config.toml
n_layer = 9
d_model = 320
n_experts = 64
experts_per_token = 8
d_expert = 64
d_shared_expert = 128
activation = "gelu"
moe_layers = [2, 3, 4, 5, 6, 7, 8]
router_score = "softmax"
normalize_top_k = true
routed_scale = 1.0
balance_loss = 0.00562
balance_bias = false
router_z_loss = 0.0001
n_groups = 4
groups_per_token = 1
init_std_router = 0.00913
lr_router = 0.000926
vocab_size = 5012
norm = "rmsnorm"
norm_eps = 1e-07
tie_embeddings = false
optimizer = "soap_variant"
lr = 0.00592
beta1 = 0.95
beta2 = 0.95
grad_clip = 1.0
batch_tokens = 65536
seq_len = 256
train_tokens = 272300000
steps = 4155
dataset = "wikipedia_en"
Below are experts of layer 4 (counted from 0) of a mixture-of-experts language model. Rows are named router (the router's row for the expert), up (a neuron's input weights, with its number), down (a neuron's output weights, with its number) and show model dimensions 200-239. Each number is 500 + 40 x the weight over its row's rms, rounded and kept within 0 to 999. Numbers have three digits each.
After each expert's rows: "comes after" lists some tokens at least twice as common just before its tokens as in all text; "mostly gets" lists some tokens that are sent to it at least half of the time. This comes from a sample of Wikipedia text that the model never trained on. Tokens count by the router's weight.

# expert 32
router:498510565584549450518499497600448457522475437551533505439502488483526477420460500519599525487517524560490492466503399461
up0:483623557459457462498467482523524507465586444519438525475431505537543415469526528453515435509463486540499520433534514596
down0:535481522468491463494483504468536500527498545481511562490487488470488522531453494499422442435539509512435497520500474516
up1:448428466505555402499443445562489552454574506516520503547604570526500561475465504500599554495497577545474549467531508514
down1:399518445511554506472500562555505466581456523495487534540486485521525476502460519451523401435469515546525449538534465468
up2:516484460496522536484506436545487454482533530525546422434485495460529555487437529606532492481501551454521459451573480468
down2:538446483552486469469463509569499497539499438518412477426518522484553505485452465502465563653563515401500428479470470500
comes after: "0", "1", "3", "2", "4", "6"
mostly gets: " | +", " ft ", " / ", " | −", "″N ", " went"

# expert 18
router:454542540524520385503539504543502512445506497494512478367523560541479497471507560496487560503527532494455443502497450402
up0:475537480565412504437555467511493534552518481529515479478548537468551520511470511444472499526498463477480490509540524517
down0:505534495539517517486585522506484493486548558495495478545547496495445485448537466491525474406527561471494465570429413499
up1:405499611469507513444484503454532510522504471565498525499505458529539581493537527529498518451424514431503495533568542541
down1:493472500538461528510483534498504449488478502505404491490467524486433504476511531468461532407447494509516480518547511495
up2:498561464493518491492518473511470486404518460476534496543465498563505467482495472470531499529543510507492530475470487486
down2:502529487508490480473482443494430438495499489493526518566502554506564479487501516489499488583504564500526476532495554467
comes after: "\n", "-", "\n\n", ":", " |", "|"
mostly gets: " football", " government", "- Location", "–present", "- Species", " official"

# expert 22
router:476476462502528497464495574488509544494489462576541521431491498532547466524441581456560499466524490576521531511525481508
up0:520445532497481613503500594487467516475423447485422501509502523546529453498464493524483464498577498494484494515508499447
down0:491433457511511567511537554454519498488512504556541506470492492495526497537433455489518503508515441472563496452482523530
up1:448468464453545549513540482435554536504508485548483494584479420496530525445485467500560533502454441469398510483490555535
down1:495518509483515476469494486526527502519583479531463473508502437470500492472482453557490494422596439591530561499554540456
up2:470468451444477482493583562518572465541540433497498557485544481464441453522523531496497533473555479524533479484490447529
down2:430532490478500449503449498466471377522506523545458449468486430511566460483432552477484510562419447436508556472565466454
comes after: "2", "1", " in the", " the", " of the", "–"
mostly gets: "017", "010", "008", "012", "009", "011"

# expert 55
router:476506512503522493496520524527552459470516462487525518520569534479477473488490575473455456479542466508505501530582579489
up0:432461465469425417567474556495534538489534497532493535600527474444526499512525515499498524430508508509491472473569557500
down0:481513546506464547474489411501569469493452460641459507495472448534503505526490499519559496390607536493514519403482435507
up1:487493492479488484547527398498459528473493453492507474559492438490462461584410450487471476460530509586477522448491541481
down1:503485496478587475471544582444502540508521512472557464527527477531557500526448461494477418553470535434531491536522504487
up2:528511511475501534397532491490467492515503482455477522588499515419452475483567490480489518505511464491481492547500506440
down2:407455437515479545519519525542548560411554552464519502565442430533500512516596527486589480443529513541485493425509514561
comes after: " ", " | ", ", ", "| ", " (", ": "
mostly gets: "==S", " sup", "60", "20", "10", "40"

# expert 8
router:459475466484523478487507568522419454498470490549507494475524571535611526506450493490543553584551579539466521619492404481
up0:512454537502487449546474529412452517539530464391513509497575566534500507545483491504439463453512496559476485495514531457
down0:538510484537466525547493412497458501487492455499571413466524509435512482487464499443502563570481481481538522490493510491
up1:501532495509481494488469513492456475453398521468507483487490564481440541565417494475574506499492534468471538458467423514
down1:526513444509527488407518495507505455474581460498487579582464487495431504432472430527468498337504481503532431466533449543
up2:541443543534463497518501507516486504479547501529523580488456466554494533521415519472476512524542521431554483559488414513
down2:501490512529487478489545478487506453422497479479566524479442501490473434538451517461542518640464531613506446470480501515
comes after: "\n", "\n\n", " in", "In", " on", "-"
mostly gets: " in ", " | \"", " October ", " January ", " December ", " June "

# expert 52
router:493570482499573483503468525551447528494507478532485508416483465433529485422504552496497535495548449523500515558531420401
up0:553483511559492449462508506503548489508482455503419487454468511508456522545512492502504559413478517445460467537504483438
down0:523515456544472410412582525545502603539534430499443440571516530458451510563509476468443529552516470573525507528446495470
up1:507540524398564440476511487501504508510505507558464515551519491511433466489487488476469470462508461465487493526509443447
down1:497492508541489530410489463397482587469572481561471545490488472518499544512488491483571464451557526497522494585444510465
up2:476510490525533462401479478531515551553444487530500527451476507499544491444471446456509521488501495460430439511492468507
down2:450403485486504519413532506542488509496488486491540495475543612467466445574468537505534515606485477515480492590490523517
comes after: " | ", " ", ".", "′", ") | ", ": "
mostly gets: "77", "58", "37", "53", "32", "35"

# expert 48
router:490524522513536565569554559525458433510413528553545525567531585536549481487458485526519557569583494499468526561528479505
up0:498552479500518404459475486474477592499542467535546533478537480544484526480462460551402486459438473536438509498484544514
down0:497486460489524467432465498492494514516581428568426550483552484488482490534503496492533464595470498513546517499482532536
up1:539507583532521502558499522486459460451486478523543554501549544526463454538466483486456494481526527397473496415444495476
down1:550569514484469546483508483482434488452540505491442430472496489522498492526564520427507555387480539503441548496495502452
up2:535554480478534540532507478494480421422487489542522522429515583535526566515508520506502562495547539523469485520533572510
down2:519519506570460506548508514462516541440540555455513537497521531527457521430517489453518390467470505549580487481403439420
comes after: " =", ".", "==", ")", " in ", " =="
mostly gets: "\n\n", " res", "\n", " con", " ob", " pres"

# expert 61
router:485502521564531546537505557497501483478443500522577538447438524558532512518481486485468494515513474528436493503468472581
up0:515523495497524489520455508528503469467540503487507514485528479523486501523481560475464458570489443502529469580464531513
down0:440496474516481488560514542455467405533505445513523526461510587455429469511497539455545495542491513543483402444511529519
up1:565530520517463463508521500536501478610459480404537543498405468502484465465497498510536554443500483457472510478453504530
down1:497517537552497536502490582481475468476463520420595526518444505568528578433487452464535507514453469446470494505523411524
up2:509511525527447465512543601524483464464512488505506588449486493506540519466543519481541457515455506543508416502522510530
down2:385456461452478509533556506460540434540508483494455464530503512502484511493513504424467455382417542451520470452516444527
comes after: " |", ".", " |  |", "==", ")", " =="
mostly gets: "\n", "\n\n", " dis", " until", "|---|---|---|---", " re"

# expert 28
router:442470395494537461538497564479513478503512438535526485457506562493501534464452519496578467494496520497486553563502495506
up0:544542477525481495516476471533488485525493412525464516496497471485448529406454503569488568465538426415556502525478539572
down0:516498519526489469472520493531554545487435460466430449508432583455543498435489548517487500616540547467477563521499517456
up1:458503477516503567492520556465475524446486431532524548466523502534478526463489536437539408444475528499515520549484489520
down1:485509441579540528488417509503532519556401461500538493486455550525509504502585509542541497618522456484554521514463510549
up2:474470535507466514504612479559531465493475444488543520473433581492568430366467518494545481499495526450514519454499525511
down2:501485536508454572525530393537506448497533511492497531479540505452471544466411423494525462475533454434498404489471550512
comes after: "2", "1", "8", " in", "88", "9"
mostly gets: "017", "010", "008", "012", "009", "011"

# expert 63
router:420483528530506474552502572500505505495405477504535538449481484569478456462505529481555488494522490529483544514547460462
up0:541538441517555494558424480510548486504548487433526480493558502493422501473429509495491501450491484462432487503486512491
down0:474490533490488478515516419471520430493495491529572473484564551545458492490498524503517534378556581499472430493514507513
up1:458516404546542534466499548422487502515435518508564503513522493436456489450461535457507481523472478510529528476514491481
down1:481490447533464470501500558443453463537478504551584393488510521517484531497555451534478468591525564467532478556564485463
up2:571545572553536503624452480499554503517496512493510490495468473535568483473565574487484481507442446547496493415510490456
down2:554448532443500535464478530555482442481532463497501493472512486555531496576518553480414530634482516485523556487490445576
comes after: "-", " ", "| ", " | ", "–", " ("
mostly gets: " pre", " ex", " Com", " com", "1", " red"

# expert 58
router:429505453500549532515480512603485512534491425537500499466533500549513496523472499509554473494549538579482517595513446542
up0:580590513571545476516415519526537534554495460513485512489500506455509537458497536448515492566548546479477467532497499488
down0:456452446444505491504440538469467599511523499490540426518530522522511481546516519564534448479514450518538492510489439541
up1:517477626500512455524449507599471512492463452558436546496573490469497444502482503421498514498577495498505524472512510501
down1:511461542477507548447515466487503548512488510466573442504537462497482560537564538534502462515463531488538498503498510465
up2:502460446472536467448553470553529505515473520526514572475523537512498477474489481479456536414590596609543398484488404484
down2:497497498529588498491492558521519539531521586433490523520509489530469457486489452482463479558495497439473473509477464515
comes after: " | ", "–", "| ", " ", "; ", " ("
mostly gets: " until", "77", "58", "37", "53", "32"

# expert 16
router:471609499491538523525550510503514545527476486504539519517531518476519465529468503505422537580534449593505508520493423472
up0:553455586478574400468529461505444517557553508535466473500622541528510500461495450558489487480477492492493515482576465534
down0:455516439453487464500456513523512534540549454498429511514535509516488527474418527524481515177521535543480489546472492512
up1:520536459485525537488556600493526522596437510525572491543499452529522541493479547593505532451468446476493570473486530495
down1:487484510515455485443500489525473454364487518519546474486472514439514433527477526474487483499529497468521500467489404562
up2:502464499548491506422581440516545516452498499544485518456509467550540513595506471502533482530566454494477514456438460537
down2:494469499544469560477498558432496518518517513552482550578505485460489499527501501464563428321557459523540488506555535519
comes after: ", ", " (", " ", "- ", " in ", "| "
mostly gets: " president", " international", "–present", " in the United States", " Paul", "- Species"

# expert 19
router:500504489550501534563518507558521509521513477481516515464514456451482506503475457493438476524509494556484530498534441516
up0:469476481535491626528522508504502458465503465495532413462456531472507552523444530486445432491493481445494564535502520484
down0:519566555520449460527459531481486586553458563484530451581490465512514431467459504492429488488532446437505487458481392542
up1:509565530498477536425446485500502550499489426551518529476495502531573507503483539514505483457528437484502424499465496509
down1:539482570536567498537515515509442574438461556484524492558409500557425478498544516444519493461438505553477435508503539462
up2:602570563525513540433537538519517512473550486527474544475497482502473519525454548500528494471550543600533526563490504476
down2:533556512537463495427537491551517416454484530481473472470463453448529538481519509525506461601561526514452470542488498526
comes after: " s", " S", "\n", " m", "\n\n", "S"
mostly gets: " br", " dr", " st", " Dr", " qu", "- St"

# expert 54
router:475475542480497448495567530502502453510521516472558529461523509522573473521503483424506501447481443496466551479484446500
up0:434458498493504427526544485530496535484429544505478543500494561569523468481531468478521585502490557420545458552385487466
down0:529503438502461539510448518497517475565544479456466443422445514495504578496463537535499488514497408544442432490515544575
up1:429459496541469455503417483567527565501479538444520569483447517579453458432501520486499517524509518531394521534452451492
down1:517460512510505482489501537560522458565496526434527532543432477500505481442495517534551484602474508559492481522473457449
up2:520531526516532525554490533466426510486449415511464469482508421451511503536499478504614569499504463421480504543518486508
down2:485469400555467506442538601532542515486496537463574484502498476546491444447481542543407449491497470514471463498481576479
comes after: " |", ")", ".", " |  |", "==", "==="
mostly gets: "\n", "\n\n", "|---|---|---|---", "==S", " | USA", "gypt"